Below are experts of layer 4 (counted from 0) of a mixture-of-experts language model. Rows are named router (the router's row for the expert), down (a neuron's output weights, with its number) and show model dimensions 0-127. Each number is 500 + 25 x the weight over its row's rms, rounded and kept within 0 to 999. Numbers have three digits each.
After each expert's rows: a language model's description of what the expert responds to. This comes from a sample of Wikipedia text that the model never trained on.

# expert 17
router:505477515495476514475491510473522502502539469480481490534510517465473527475527512460529519483537517517515532533491469471504500519488518529500514533469517530547515471478507467476535487505477510485540522478532518521460497498512534476495483522461557532513549505490487503544504547476522503540512535509456480472512466513513503481467509511528504475469539482478510497483473507440468475535468
down0:500533484475476463511508539517483524527507514489505522505481550554514504509512530444478502510473517492539492466507522488491495476534503477496511436505503507512495498515513507487476478491526494482470498464511458520534539540494515450527474522478500498495483478520514454460499535468485446489516509495527540499487483500561543477480511546498461532484494500510512542521445540498506495507502
down1:437480513525506530505541495529496537541510509475534509498530518524485475515559541496474533507486483527499493497508472522473484507468493510535472523463488460505474528517492487508490474532489501512457520508524508499509483528502482545470517517498488506491460515544498483480493490518464540495484465476501503496509447489545521517518444463442533498517454516468542493487484518518531493508527
down2:526507495558502485477517529520515511477484486519539519467514504488508555467516488489509511499458534542579497510494496505536519519499491451492539525498501522526479500508469486473517500470459512471546516535528483498445471509508478509517514505492501476496530476512523500507495508509458533512509470507502471500463463482507512437548535495483490516522478531452461486532476516541513502495503
down3:491475577463469533468540517500486508511498486488482486493495524452504488532547498518580523515540508477510470514479477509483474480506537506497484490478505492532525474556506513490522491528554484481490441486500506522531499502495457525444492505456484484501513466511514516434513520506498524491469512494510490475494522476490500505522491493509487488520515485515471523537529518549519520491504
down4:474526446522495563488516485524475474478479511494501502562474515520469504523498506534508549530447496440517518510495534488497551501525562475523477527526472516492528502508483490537495499472474503459472509512508515501523492526526469469508526533488547496505514499536468490487466500507492450492519473527485495516484495506476494533449496489487552500494499513459488510493500480481524464504487
down5:504512467486479501472542504554514545546520481519533514504478536505499498475504479483500526521475473496491525473498525515534481522501510579554517520477507517485546477460506489524476500489547506512456526482484504517457512450495500501491487519545515485489495507513519546499526484500508485488501500529468438502491488507460513495495492498449537486480483506454438483504485516514533484502478
down6:465514517491528481448497544453469484481530470481496523509444516485503476451526512495530508517440534537515438491549507489484494495541476485452519486523488520536493473466496500543485498455498502510522477518497492466485513545471472522538515534492535499470473491489492518501461483481498538520523469520488492512512514494518489451498483501525484502516512521498467467502522505527462503499498
It responds to: Table cell separators. Pipe separators between cells in wiki tables, mostly after numbers in score or result rows, plus semicolons in stat lists.

# expert 38
router:523541494548473499464477536478528486480538481522516486507506498486543494546512488464495486493531523477485545528530501502523451527470468539506490518500526460489454475505517476456532491522485482519455496498497509529515523431487474525481469540469512480535519504501523547533516534488540493506517547472509494477500485498491503460529524490496482525498548512504475517495487519519487476478500
down2:504509492469568520491463539473465482494468495536474535482487481517498529511519491542519476520474528475549502483477531450521539487503498503501522514523459494503523501495438471470470498500502517518520493483490456484525477521523490479522458495501479505508513477482513492506426465484516469495456516473493488486487500489520530499486528523475519524512554467499479497513529512532520468539540
down3:502489540508511474462532510481495557514509505495466531491510528479549482463523507448519483438456539517470501509486481491493516532497495476460479504494500509487536530512497463461525497538513488499518466481502544490499519526493504525523469515472564492507503503474504479513475507516464477524500512537496515519536460506505470485524501500492531546475504514503481499547450549511506507453477
down4:514524519531507476472479497475490498503474509549480488526528532478502499501476538528526491481546478485482513479479474525527494505495554456555473536469496497514535481482495512505509510491508487516508522502527482515539494499517469493479502535501466520507533550471475520507505462523489502543498494466490510444504489449465471545461495508423487508496512479537503513478480475480456492524536
down5:475475494471476478495492493543471452464487494500461503454523477514483485517513479523515515475543520498501514465474487483528518463517516456529455507500473525499482523491531473469457494463500465456506494511520461514546512502521487531477500508526457444478488506460503486516550498466491507498466476553500474469509517503512495532536456518525484509493501475470504506515504490489532443520482
down6:537525463512472471549520538473482485514505571494499518502546475527543502520501512464514488536507495497488506535524447513537484506457470491537488459525508538520476464473525510474454498485531509495499474582488487472503505512506523522477490519505506530494534476477481500516487488506481501480480516490486525490533520534504502483522495502495505459473508508450508506506465462497493451528487
down7:501523507521533467493518471517514486522499503520508466473467533488488492518488506478521522518495513462527485489517535475448482485504526552469486489502506523532482513521509501531567515510536482473479508519500523507540471512472490510533482512516473530502489519486454452515537462532480479496463522487576524528509467523474471476539510456481541479523469481506517500470449516511484503511500
down8:515479469485479506534560519498528544511499542506507530522502526498493508531528488504500574468475449515502501521550503486535486496500491497484482558507447461517502512518508510504508492532502517480513542465516480476493443466472511463489479536533523482484498526520514504502508477540440487522439485494506520470504486494495488460504527530514505503503504472454507526518473513515511502496473
It responds to: Positions and ranking words. Nouns and adjectives naming sides, places and results, such as left, right, place, medal, Won, Nominated, running.

# expert 12
router:539493508533517513466498522504507494486478515518543512510543473500506519493470516517494459459524498502527499498499531461507487484496493514484530459524466467489474532511508456488478524541526495484519535477484508505491524485561508516501500516511493465539510478498513515463524493516507446513474516472526490462531474507494529477512497509471480542541525469483480569448461517542543505521538
down0:518483536535478536488471476517445495502519516489499486508499526552511506499519479500498562507509507518502498485492484493483471488537489501486529533487503462506507454511510471482514471515522503515509523491488447438519505478485480480480499531566535534531453492481524517515497501505466460471444499499499564481477491522528511493551520475489518538495496487454483483461495459482500493485504
down1:456521543518523552529532522478481462539536500487470503506483467500466511505496540469516523501517500474553518482469461499513528441477520491548529498509520479521503496524529495500538459495483503505525497486528521513445467508491526426516533501501506496492509496505522476490512505516515501520496517484530496538499481460527471523485508484530506501538478488532502489487558523465472514506462
down2:490524479480493488485522493496455497521491473537487519496512523518535534486434509458476434513456494550517482535508532500522498499500473451485472525481519514480483510472533536509508502530517515537528511497457483514520512534503493520507501485523468535478496489505490533520518542493479535492466497516494475497526501495513482505523486520431447544535513504508497507477545465529493508483546
down3:508490494462538486509495474503465516458556499449503541539473506505515506502475541501507496511455514501493496504486530526496534559494490479471494461488495457497519496504479494525467489499505529504473524464493524476490465480494508495502535522504574500471510522498466479529481518513470539526496477508450482508483542499515512463540477524508548456471452511536536503495497498539515500486509
down4:506541494467472485529506510498496479484527476467480520494508493521500488487513501513496519554502540457516472495508518503502501463509532522521485488477484482506513418501514507502480517513497509524492507503492508486507507466512535463465426500495505464459539500505523482492491478490537517498491485459489491511479538469468570491538501500522499525525454478514477465548475518456447470500463
down5:525530509504463513482516472490476488524482474515494459556553468508480502514491511537465507517462471461488505516502513551563537485535528495519439525513489522466498525506514488508496481521497521533474478477506507480511508510453487519494491522540496510484511517483526506499488497480468514483576488484510446517527491517499526530526530503494512583477508470502516477501526507489507486480495
down6:498520520475458488537516501480512509488503494499471513442492463482536519473483521507498491477509504515521528468490509503505527483505506525508455490484494482487556459506501471481475549442514509497497475512471464494515499502527498490498523473489501479481522483460502520513478486529551495530534465521511540466496564491571506483529520495506461516509529479471484530526540499518520468497565
It responds to: Opening brackets and quotes. Opening parentheses and quotation marks before titles, glosses or years, such as ("Too Funky, (1729; also prefixes un, sub.

# expert 53
router:503530491532478482498514494509478535554541479482504529517465460528496512469507494513531468484497470510497476532478534541446494488488457511507454487485505459485499500535502491456469527484502463487497513497516531507475540497523503464504449502479495516494540511502507528507531509479482455526497535530547472457481477485519510466532504464546537499462504469494507516497532486462465509470499
down0:511531479487502511534504516511589509477501474539512485506502490482496574522488528507511510485504447506510507501500444501498514523505518509563485512542461510518491514486462495491517524517490520521499496531505475504488478490529509515512491485504494445500491526494490537524480486484487483502497471498496502503489529481485501531470490495473484457509452423456530454503536488532516466533460
down1:480542513517492506539478487529497463447513472542490482463522526499505512527472519495517442519486548460570489492454484543530507508494480518502466501498529501469553504535497518498500471454487494500511478515483498483466506510535491518522507488537486485486515534468506500518496471521504501523522483520532461513516508522515509524502461495529499437517512470527440496471491464530495507486492
down2:504507512490508452478489503525466485479513477517542532507526478512497422498482477486491513542506467522505485470481491520485483490481550493514479534472449510492521477516510472454501509459487482449481527498459537463460462499500555492494511468471449519529522492478490487486520490506535523509481522463530517489491522511527513490525539493500504485544476461476511489546538491492496499485519
down3:507457506516493553513501490531522573478542527466480462488509491475501461503510499476477509478492490523512495483507494506537487499510470450510497520506512491496471512554522444533482478457513542482494507521513498516478503525500475484518497437487476477526567482492520584450455534489491471510477476495530506494498487493510490505505500528493469498474538497487494492508465507494511516489496
down4:464463458531514512509528524518516528534502490493507483492543532543504543516481491521478494470508496500517502490528457507509500481477474492521495510499491552518490509527514520514509525562459511473509499539456482539499518496468536476548479494522549490509542538526484496469492527513510511495488459512452534553498502533485479513505527485507499504500472491498480505526466492498546541564503
down5:501537484472461475548533511514461503502482524521483463487524525492497488512515549516484439541509443475452501502494472456520481505472524470532446516505522477504531520519499497484480423497523487508500513475509505487475488503521502512504459483494544522451474483506487541493520503537528484528494530480512523515518512531502485528497482487454500467501523526510526462483460486503488488501525
down6:529531486530478506509475484514454486492474455525525515505500506528523539497552466504490542511537520490539500543534506505480505466533493456516499548486501503485495484499502500518500515437481502538506468513501513497508494473530453506458479471484517519539486432530467509489468504520534516491500470509545449532476514499468469519495537477523501510505495500545495521507461478505524516482516
It responds to: Word-initial stems. First pieces of longer words after his, her, a, and, such as att, techn, exper, sol, l-over, and bytes inside CJK titles.

# expert 22
router:509515515568460491455499540487526483526586486506523485493510518516515497534506526476498502488526489498478541539510510518502469490539475512537483522509509455456486463525492487454528515532546503484473516483518470504488489530533498515514481518519533500484507542510539534476515539508532510499485514519502473482486516477487464442520521505478467498496501482493462503479473498540485533478502
down0:513548507502484552497536495515517471450467502521545499455535530519517495511500530495489536488483513475521543511535485477501464495492472515498521486466549485497504546528477444508469471487481515493530475487502526477472483485494502483515527507525568495493534517530531505499470532468483514496492499503519570491503489506455500518493524536530475508501509501523480542507551478487477501471489
down1:520469514532483497496512515482478473485516520451558543457498475505516508494509512482510513542475538496511528462499512472506479499519489481501498522483517447477497496495459496480539502495464508515461512488566495488473510523506493481570498534519541539451538535480493511498513483458512469465510497515492528545489506523497475510478510481531453490546461490480490475469492459503521497500504
down2:509520539555464508481483494496485475468519536487502482511523478538500487546475488516482521434538477503489506492437480482495490476499507513486456505495494550513473556475447537516480516478524514505488532530498525478511493523526514524490488483527481485510499507512502473471467520491488543497487512500495544533475524485522533518541496547530548472492505497505501561540502488497527483507524
down3:533503507496554498506497466469496509506495541524513528497531497472460502515517502494502529439511462492544492509509494524518497486499497531521489516516534508517468499535504461496508515533517433501445476481487488549507510541452532540495456491498506553490476472500530555517468501508508519501468512493504507536493514446476486502504541518504514487531492515530491511466515520511481563514481
down4:503535471476506429520490508540498541496500488506497521533505527496496501569494526485537485493477516506483528514491565515497461504516471516494498451516494459493517494528504481486490533503550519453523500525516529447489530515481514478513488488525545495486532536505524489476501519506534482511492443505557500490462508505563523502515466527514486528526495495502500511484466527507489532512490
down5:538502458495497520483520502476483499530535516535544505499507498507443482508484469516523499488439493515529519474512492495481532525495510472487502456470521496520458530521477537507518457501479461492508441532477494509531465518512506509530480508501524432494506529480474515512499546514471463484483494469511512539463478539485533445502501529522510515488484532513522510494544515471496514535475
down6:514498494514523546516497491508507490529500490508486520529520486455499498568488531484506496463482514497509520483508466498507501522538497512541457512518540489499474527540505518486518529505520469511491493515526459551497501535554499540507512484482489513493533524512535518550458555493516510527522508505519478546501492491511538475545509480574527480464463536486518481504456495520503526484481
It responds to: Foreign-name word pieces. Pieces of Spanish, Portuguese, Slavic and Japanese names and words, like Puer-to Rican, Lukácsov-á, José, Do-ha, Kowaku no.

# expert 43
router:508492542512470496491542528481512498496508526464513501502480506474487465441477490552521472483532462530495521526521498474536541517484495512518482525521517538481491503535494441490494545520485458431498506508506498520478537512523477483516465510458489483509465511527514533520537509477517464525529479480515499492469460459499505468499515525496535513483477490522499473460473488471524477479466
down0:502510516494535512464496491474480496480456508520481437489466490446496533511559502506531447513568517488505491494505484519528518495516511506516503493521537501463485475516510480482503533500535459488488486489506502462520478483499497547495519524488541470471537477518508519526489454534521474505449546495478503474503503511465515482505537515526500466486488458510504450458513533513486499534515
down1:531503484491552509499498476438494516502494525503580516543492511497498485492515455505504536483501474498503493533482516499526472499503503517493508515506494506534475486482484494462473483512504494467527465501489493551510532540445492523490527509475461545470530509493478483494492485487501488511509495486498505479451511509429496508495445521522508507561494493499521489499551491585507487495492
down2:492486472526508524510491538518495495503462534526468446509421522488490484534455472516483533437467509491493504526513515507523464541483509474512523475506495485539498467481501500535520533468495488486494520491523534480496477530534463491520479520510481496486523511471538486501493480548522484536533510491470467495504515446497520484502455534454466480510520489522480501487509490477515509552501
down3:517502501517485528523514507496504496475496541520533480558502487475510538491526476522519479491519484516490477480533502478486539489518506464527466485508494461529497487494557491478554507471538518514524530497531529510524501533502516479512481487491452514503535506495499556556488507494483524506436511467501491457469530502471532466523484536550458467526513517518519503485492533546469502496480
down4:466492423550489557488509513520438502508525445514492464492507473513484503490494501495519484504487477443498555464496501493468508494478464514523470494520497477495499523513482515509520498483437528517537504472525490529496480533505464485513501460534505474521466479449508504516480495465464477470527503478487474513515465461514505520524475529527515504479524484468497523494497487488520486534473
down5:484483459513512504527547526513501472521517486486486527466517524483484512506498492500526565505481504504514507465523547495521493548502509480500536469488475540509488517544533473513494470437474526510484504480543500531495460499481510527482522476484457494502473541476451471439497517532489497488466475521498506497478540448529484544516500520524490498479501452515521487526513498494464520527488
down6:519511510484500498492511494473513521481491468497479473462492533500551499523507518460470506482545556510487509513498504502517468483558526558537525515519518548503493497489475493485506501495515479466505456469522465488512454499487435460480499494484464504514503477493510520455497500465525518530509460528475518458450461485500522552485510496467486472496548519496513465498511500523508523471481
It responds to: Clause-linking words. Conjunctions and clause openers after a comma, period or parenthesis, such as and, as, where, while, After, Although, For example.

# expert 37
router:501533513519459499457462528469527445521539485531522502509499462471518463488492455499498491455505534500469531525518502478487463544480491542530491543503503450521471514503529516447515528523524502465483526489528479517528496463549484509508490519475527479538519540514489534518540537514513519503466533456495467490485500499508500475498537522501519513459511498497509474500523502494522486490486
down0:504457476524511456489490458516508520492469488452501500488493492503496459528537508465502511576436492528499523489542473490482500470516510495516455482463523541449464515459526461483541525493517515473502498516476482522503493499500523507530468491512542475504499517484517551498515509489512481485475487492483498531471493484549528521493511551465501499501489510492501477510482522475524505475560
down1:507504509481511530490481449455463476515496494496496535500502470455482519485515493500525469487504485528499469504532496482475526547448516533533491488516503493532507502482474469489427497530466510508488476524496506500478494482451475500481457472529472480520527541530432504463491486477533527477509491494468494485494544531489523484507520521487485519486500479521510480460515440514522537479464
down2:540491475486501483509474474506498426497443496525468475467475500468543499534507514501478498495492470531487459484490533536483529489464472535467538510540496500512462511533501503507503483516450482522550509473511475513475501495496534475484468500464468467502513523495514463546508525485503479487487530512509527485511546542515503456517475520519532528501459516481451514481525501526513505477492
down3:501506498502507452529524526520522499482513542516520538513479556499491473517525478525521511488535493491522511454495464499524500486495465459541553513513511497486518515482498477524505503461541495527519506509527426465506512507510513497546504512508489499508486540469552503513554490491472548492511521480467489495528462511484571517488483488475519513505537484487501510551502507476467482485471
down4:539503464482467462460471472500489507505522471515462509486504517508526493501494485518496538535506536457511478517452533514502524506508487489512518506545491507481466522532526483492476468498487503477544477520514502501470485482530539499499447552482517486491455503532533477490515476436481509500495505544453519461528544495485507557502493516495466482532508461489515539524498499468514512486536
down5:481520539534474500512543503511522485501482470489513488530485461540500544514512479519513497486536510449483502496496451479445534501476484505511515522528488538542471471498488529506494497466488472493540550512485444492511505502503493487465543526458459466476505517474546485469478474565499508515443499494537512484494521489486476490501526504503464480481504550481504466512510474491494487492510
down6:488552556507508505459524462511468476535547492474508509499470549482522449524503532481526491416465491470498509520482512467533446481518515466459510486519468517495507493497500493492491503532509510492477541489519453515512489517556516478520517501490496469461477488513490469487492481524491459528474500523539507565497490478518529513488506505514497510475467526496507487501513527494496489486508
It responds to: Slavic and name pieces. The "o" inside Cyrillic Slavic names like Милковци and Солаков, plus name starts like Kim, Lee, Jos, and °W.

# expert 44
router:444481507506445463476504517474530468527488504542532493486481524520479520511506504477504482500499497541523509500503493514540505449512506456435471494501519532502483515503544486499476490460508495504447542506514481487541517505516476522537531516467500528504510518457492515464514425472479513489492483492522508480487500470464495499486533524507512473479524452511509543506487473486536499462524
down0:482501466510512539511483509505425485467489524541537471516489524483489505503448456508479458499489512486498477489507498479428504506506496473503466532503486501493480500522531465507477484491546484517499511497511484518508501490500470475493517476572477521526517472508479477499516527507472464511460524545471510510477496446472443501467511504478502498551505497530464453470487510489529511503489
down1:525516490459483510497510507491512458522467488461525438512501540478483502471502488467519543513473478531505512476488461493518531461497501502519550492452551485516482491460497526485485514555497469504501451484504501513548502488468533542493516536497502517494504489499553471488479527477475519504518537480503517527505489485495502466461513524468494483501519449470509490505469527507508519481436
down2:440496527454446526512473506520519471513504516513483445478476512551491505525477489502508502539507560524520476501471476514456496501476510488505485510530511522452494533466481507521507531497495496473507486522487514532512531533513477454513503516465507501517512516490446486483492486450497558524472539499496482521478454504492500489514499480528491490506493522534540558499473505505529449491505
down3:514507503523473504497546504513488524455547517484477557483479517475564480510506528502472513545473485510474534470497465517465477555525518488507454481547508507488555531463530482484528541507477541490531440521474464499505476480488497461499500520508488528498503521497513503447502512472484524516529522500513500498495492526519467515521518540517490503487483526466505503443503506513510507505503
down4:520508475499502491503494488514508522502478477511526482482478500501527500478526489484477518481534546501487482553466523516513437514479505462468488480502481507455463477496472488526541503501536539490506480516442525475542473468564505512460501486491541490546505480519503477530511505467478514494445452534517476477481471541475523498501519489503514482494515508530543523496453477474530518481489
down5:468467479514508432471509476471517522451537505484490486499468483470463492527508504448511483530473493447459489466515509489503520549495475481485480494509480466494455511525480501488492498535517500487498454530529504453487460557453480522491497464475509459523452475480487486532541530507505492486490494474496534552504496503535488471500501492512505520492456507504487491519473505524528497496491
down6:473517472480508504486509500485512460518519589523515476500463489530463524485472507511498492470463572501512520549507468494523501523514446513549506481476486480498521517537523513500526517510500495525456544508454488483472488479514484503523478499485479508505522488530464510517483487499528527473522458474540506477446513547516544505481473516466497511530536502492485480499474522497491518492507
It responds to: Name-internal letters. Single letters or short pieces early in personal names, often after Mc, Or, Le or an initial, as in Or-r-all, E-m-manuel, S-onia.

# expert 46
router:523497541506487490474467534496489512459518544495527486494510474500494485482460505507489526460554492479501541515523435479489539481459503522543506525507511496512457535521483483479503489498516536483487501488536489504495527513475475526502473530481502455529461516494495532509513524498488455541521538482558514461528505499535491496513492479502543567535500507511480535492512461525507475485500
down0:479535477494462518485456490502511519492476452534482511507465529520495514536502533492470507530531500469472457482522492516508562502557505510501553458490516501520486479463491551503526498501486531473498487495469452496481518506467495516544448510518515457538460506495482476508477523502464494481502499486527508509534533525451489493519463529507525526473490533473513515474481463497506523496482
down1:466541475503546516464532520472498502497455527476464535451489482490478511496492522467490473529488523490505490459490536492524518495524503448527536493504461496520495507434526528486520529557511460537456514489512473487488536464497514492472514494497507539502523531487504508510513519542539501514490494498508484486499495529527484489466509502531515528523539503462457506489520494527461541532525
down2:514497515491525493495479496475433543504525508519512528515493524479442513493508509531492456501445501491486485477457493507494474482504516495509494460482492498533487505515503483501487477492491511508511459556519491539513477507485510528503500520539555465500456495477530493471487567496498483479515523486475534506536545524502518537539461505518524498542445517475483521471473482492516510459543
down3:508511541514487487472487492493466500494530475472458505536480459492461465484475491498485503507466509501475475506453482554476429512491443489506505466516528489498491499510467536494477531489484528489495513515513526547509489491510486465481515491539484493500537524550492472485508515445538547492522481509494481515538549479494495507485495525479483492467518527536520502508492441551500471500505
down4:508488511496506510507497494502473506481484526466519474487491477527500535506480476485505531465523538468441526472559445469465522503521556489504499509495478535546470506545532491506541528492492547533477512524544473528485522494460502481527509503503534519538511489499520546478462478547482493483537495474502489496487503495476476458488507494464460472467517499531478501467516502475498505487525
down5:523505515514500511455495556541464492542512494487486490472492457550484482522532513515518532481489526477505517519485498506482532468508526540498485516493478501502504460535543518526519523482474478490507484511497493472510489450528456510506467510555450488546482469465489449500485472479515475457488480481549477497465480483505522479473546470517505515483511480504514465496543459482488499484489
down6:517506499473522485520476507529502529519515545508501502509506490528442522498505471522484503519472492461513490477480505520497522481492509508518444506505521495522494485518503471495525491471488481534508473544425503511549489522485485517528534492538453524483498510473481516451510469504422505459528467531473552505529529502519490516483481455502514506523522515468468531524492517474491502510553
It responds to: Clause-subject pronouns. Pronouns and relatives starting a clause and coming before a verb, such as he, it, who, which, they, this.

# expert 3
router:510495523477465477517469454483536529486514493525533489509480520520522519494501468508525468473495524514527484515507474523535525451506499497513484505536531489527519514544485497462499528474448520440485479523521534526509505515494492516506469495517515512469490493485502501462543487506496487490519465514531496467450468487502538450514536428451536496478510471486466499472509475469491466479507
down0:504473536544502542514503480516484489488508497488529529481474496492502506485507457512489502480469493518524528497492477483495517502488514516554526496499557564476496471527507499493519499468525498542529478504516478512551489478508459498490496501520502541509484508480481535494457520523529460493537554538514481537515517562507521551503525538504533481470482497521567479510474462503502513484524
down1:515520523460513496470505498512541525518510471478530499494547463542530491477476533509499500504529476499497517461526529498510492496487496530507484502496498545580492560497559470491506526527501462470523516525504472438457507519508511489539530499490493528457494536520512511470521480504510468473456507497539501485491498488541499475514513525510480516505499466473547482497540489479493522477527
down2:480512532513507539484493520467502500525469492493518485501506465494523518528477474511481486482498523500501494473523499457437504463501490478480520541474524527487495523536537461490473513456522479479497480483461503532503513497513433514496501479493510480513488507496543502488488459459460496483491432469526522498482498515523538521490494509507468569481480547453530556508470515501506529491506
down3:466486541499518447522480466505497476513503538457511498501544424545483484455495484490542476516474516526513485489504472517500484459520525494480510511505492469473489518511489500470496480524482536487486514515476472504510532498467503535522488480523473525514525512478476501472476471514490515505489439526529468522493530456459476479520497517528508513508518470473483543494524513421491509522514
down4:495500452506495485514544500462489493478475489471509485510491563449531489504498525494520517504478526529480522515489491482524476502520469527474578470507479486490504500509506502471521519531487484495488530481468464512484521501449549494519530511484479528537537450506489519475524512479506532505491504493543468484513506514497467502497515556510553491505495542517495456504440537476478535495502
down5:478504510492485476492464495527509507506468463483479521489546472501514485513511492495506494539540484498517478474487507502499520474502484521487506478503469500516467480548534544515491523495495497493551536481482515519482484508465540518536435483522484514530490514470483524456528432468466499484479495499467459523496447519505510479563490474479499497517476524515451535511505505470509493441533
down6:463525514517478497507528495496532511539502426553551511501525529515460482506485497497500514492508489449531422513504480522496535435447514529476521495504450497497506526557541557488497503480518507498536517528495466509520492497475514498492480517502501497530537493505503527493469465477499520467536504543511525516498515483508532491504511487481495470504516509536512474487526486512508520489509
It responds to: Latin-root word stems. Middle pieces of long Latinate words after prefixes like re-, con-, ex-, such as re-in-forced, ex-cept, pro-gress, re-ject, plus Detro-it.

# expert 19
router:512539521534482460510470483501513549489465502482509509509512500517488476517488499487492446485502528492482506515501483515541498443524490498529489503491444480536507485491471506484488450502480469499510525464509536478491477473518479478554553509495488481469513529480504527513527498521493468462510475540525465449483495436485538490505500449503487515539522542485462462481514499492503487475475
down0:475497490493473469490494483498487539492500476497469506489478489516486498554487432458518525542467512538489502473511475492498487496503562526507509458493463484474480515500496486509466502461491538499499509458520527530539503514474461519519488476516523487437504499530491495502512487520506509557547473512489473471509496557520437512507455530520507522526482510507465508506454506513526512486481
down1:500449488532510497506487491519510484489473566465478517504482441497444488470489504509523495514508539535526488495524519466526485523513488507495485500501440489460515466495504470505483497487530496531499508497450498490518545498492494484545511489502504526454537520542482484496499554521465507483514491518444511493490482444486477489482525425466507520506462497534488518482501496474507514477483
down2:507519496461530535468527485474493484491477510484469521501467527497542510492502511542536488475513494450489510454472487493510472539532506514481488501513525483511536526528517495447460536499478547470480543462506500543488491498464557513507489488496502470508518550511515525517539496533480522506544495518515518500496511471518521465517491487466456475475542484470520537515474459479517498478520
down3:494483504452458516524519500534522489534530485529516459482498533538524499477478497469507494499517457535479531499534534526498516512475477549485492533472535504481461527530500506500480511487517520500477466522486510442477483503499485511533504531543471497467544500525519491442491476527460524506515539513532491518516532468495490524488485502471488479496487509518436470489473521486460481510545
down4:514483490481471467497513488485524543507494457522463519498477518504512473512494453511534525437548487521506514524531415524489534512548503500502532488489475516486458479480518530494517516541503506490461491476481453506463484492474458473484552490504512538508483471520554480465463474490485529488515490494511497500493521509512507494502503524491442507511504508456474524512500524514512501538510
down5:469493532476497510507530513473506482515498461539454507510508521501474565488498477505455546525499435450500494494528494514534490502521543478478486504470540474472538501543543485472483552469452486501472474490501533522493513477539515496459470465481508493515471503461512492495501499521514506502509516468491520503472518480448488491511535517473468534492500475526480508470495494523480531519495
down6:546494481478544528523495517513491499474496522476471505507508475531483484501520504483501450469522555488486505488483528470489537454464470488531428478507498518452486479457482483503524504515510500526499524474519480488488471529553509461528462502517509529519481521500489535459501529476500549544459520489488492468476486478510450523471518474510480455506494494498483499498545466505478487502514
It responds to: Latinate word interiors. Interior pieces of Latin-derived English words after the first letters, such as stim-ul-ate, masc-ul-ine, con-cl-usion, transl-iter-ation.

# expert 11
router:546537500518485544475503540452471503528541469492460546480505477508522516455536495495489463479482464550490553554491520459490500530519493532512481510502490507512470483513492516478499465486545475525525498513469469509503513474519479495499495528475530518507488501503551487501535501496509479517493508499496475464533465482539483487490531516534511470487531519549487488491491534483529510540460
down19:482513478516505442510529469527514526538469516496509462500515540494486491449521522523490554464554482496501489479494524482434529480525521495528518491517508470475507478506469510509505524535559485485544505488506463488475482538504505474504480505510471468460480513512521512478543465481486468462513513514530480518498517477552472515486476495518532538518476478479528534507484501544503497515511
down20:473507505505478488480468516527518530499524514486524490505489488531494500510488484481489551505504513504503483527487494500421467477457552491499490525533450479513475495479491513487488479465535470519472523470531518497445472458491501522451500470510499497493485522503497484455506507488506485496524492453521481497499501495511514498560535480486504526518462489437522517425495490517471442510497
down21:508461489483493526533511500512498452483489451506516514553506512460502493506490460467484479493530499471484496514473491537515469491534515566495474499518516466499477502521456475525454507492515528533478437484483501506497522509557497514468492482479512538484546490496493524532496480444499543470502523472484504488446535479490491540485486454537470511490526496506474514488534508517481503499505
down22:533490494489489472483511483524537503525443503465486510442488522518484486523465500514474468517511475556479497499498504501456520505542495484513485470455504472504481457527480552502521463458467501471550528524552506466541542513524518561491519485532518514498504487498501509504509498503499509472509502487434489466503478509547523506462500487489526535489536513486507499481490469510498487523488
down23:491453547535507503529514551491523542514479524531477500496506483489531453499506498474517478527510474486484518540573499520528524442489515540499511483464506503479482472521518511503515505507498481523544463519446524475504533521485541477496490482487501496475504515498513513466496514514497485528472511482494528482472511467453479495552512516462462497452509467486501514505501520527510516471444
down24:529481449495493479524512534506482500494480552519492475515525490522500562519472488467442486471517458494463520482501474468504467530506478486480503504530462526517483522447451469489468441462477519477515510497503528495468523517552529472518505507501511533527508518436519473503508494536494490485511512505513485515464502509485484516488470504488472526543508494508521487473495476502554469503507
down25:470498498521500506469488485527478525537513537464515501488508534485552468510484538471465484495479495488499508443472518505496496511476503506506524475460449502465528461486563502459435519519482517512458496470509498514475504495502483514514557511486497508518509502484481475486519515507517450501471518495490480483467514519514521501503512456465446512515529496488437459494517491467510476504452
It responds to: Non-Latin script bytes. Byte pieces of Chinese, Japanese, Cyrillic, Arabic and accented or IPA characters, plus capital letters inside country codes like IND, HKG.

# expert 21
router:514469482508493515464505541479528522487548512537515480490502485526526503540504539499491511474519505452521552510536446520477529496509482527517507544496511486470485513548511533434517497502527505474482488475504485469542537474475473508505504523485551470526514517495499523452485528467508473498488511509513524456518481467501474463534495508473483485481529450474471516517518476467496492499471
down0:487498478492543540500448510500501482485530476491534480488479551478523522462482476544542486519506487517475493542469474489494518498491510488535468482536502474498471492489450552519466501482502549471506520507449507523484511481529502526506521498499480505507503473474517545449505518538518484492578507487465506519506470528481509525479504506547497483452520520500489496546495509509482495537507
down1:527497470509500550448537479469466511452455468454550502504499542522532490481520476508485471481516518505496474471493464487522497451513510528468496490482495514460508468496559525508480489503495507491493482494520463507500547468467485515525499503501481522534535474526514481498482507496509479501497510468459521485467501533491527485485530515554435507488493464475480469469503502470507534509476
down2:493449489487533510499547458497502474522443483458514497481479479485537500492495517493520527459476501479514509521509536476461468457531491450499506499519502498514501486537468501491504504507460445488499540489502516460477498505476488523492523482517485482493511528511511528536475510507491475548471485537485561472529479496493451499517503474466501533536516442470485538543510501497504477515467
down3:506496461503457480460528491491469527439513472461528478515463539544475486502496470479571495488494524533503500484477473508503505490511513521478464499459525494505510458532522525539470514537449540486497487521516482464520491531499453502540522518491526457532527494527488507510497485542492548498512500473482498486495519476496502488437484518510527528499514471508511497518533507493519466492487
down4:498545496530559476519522519517495533494514484490481529509502480473515565427538475474454491521461485528492501484496530513481471506512485460513549498500526510513494451489495506508499496503500467522531520473497471515496528488473492493511524504490509475511468492527490481466472528512534493468506452529479503464527537473514491489469475470457529503504538473487473512505479460474539530492541
down5:481491487556538486498486499496529484504497518511489509502481515490505559555514483474518523544503523498469516497513465488528525498501518463505506486507494549505480489487495489481522529520475486468483515546510520511464529522441511540499488561503559518483506478499519487464459487513500486526505467514513482499539495479500506515475504538487542503471454503520451481541511534563505533489474
down6:486487487522465487500491502540510460547453484520454520527470525514517535506487517528511505529498502496491497463491489507566516510501500474516519514499524544483487488483488490524508524471472460517467454522545534452501488518495488529538519511460520477529488476512443475489460483503507457496508484469465485516506493497525496492485507473503498560525509468477478500521524514473448539477460
It responds to: Capitalized name openers. Capitalized first words or pieces of proper names for wars, alliances and places, such as Korean War, Alliance, Battle, East, United, Silver medal.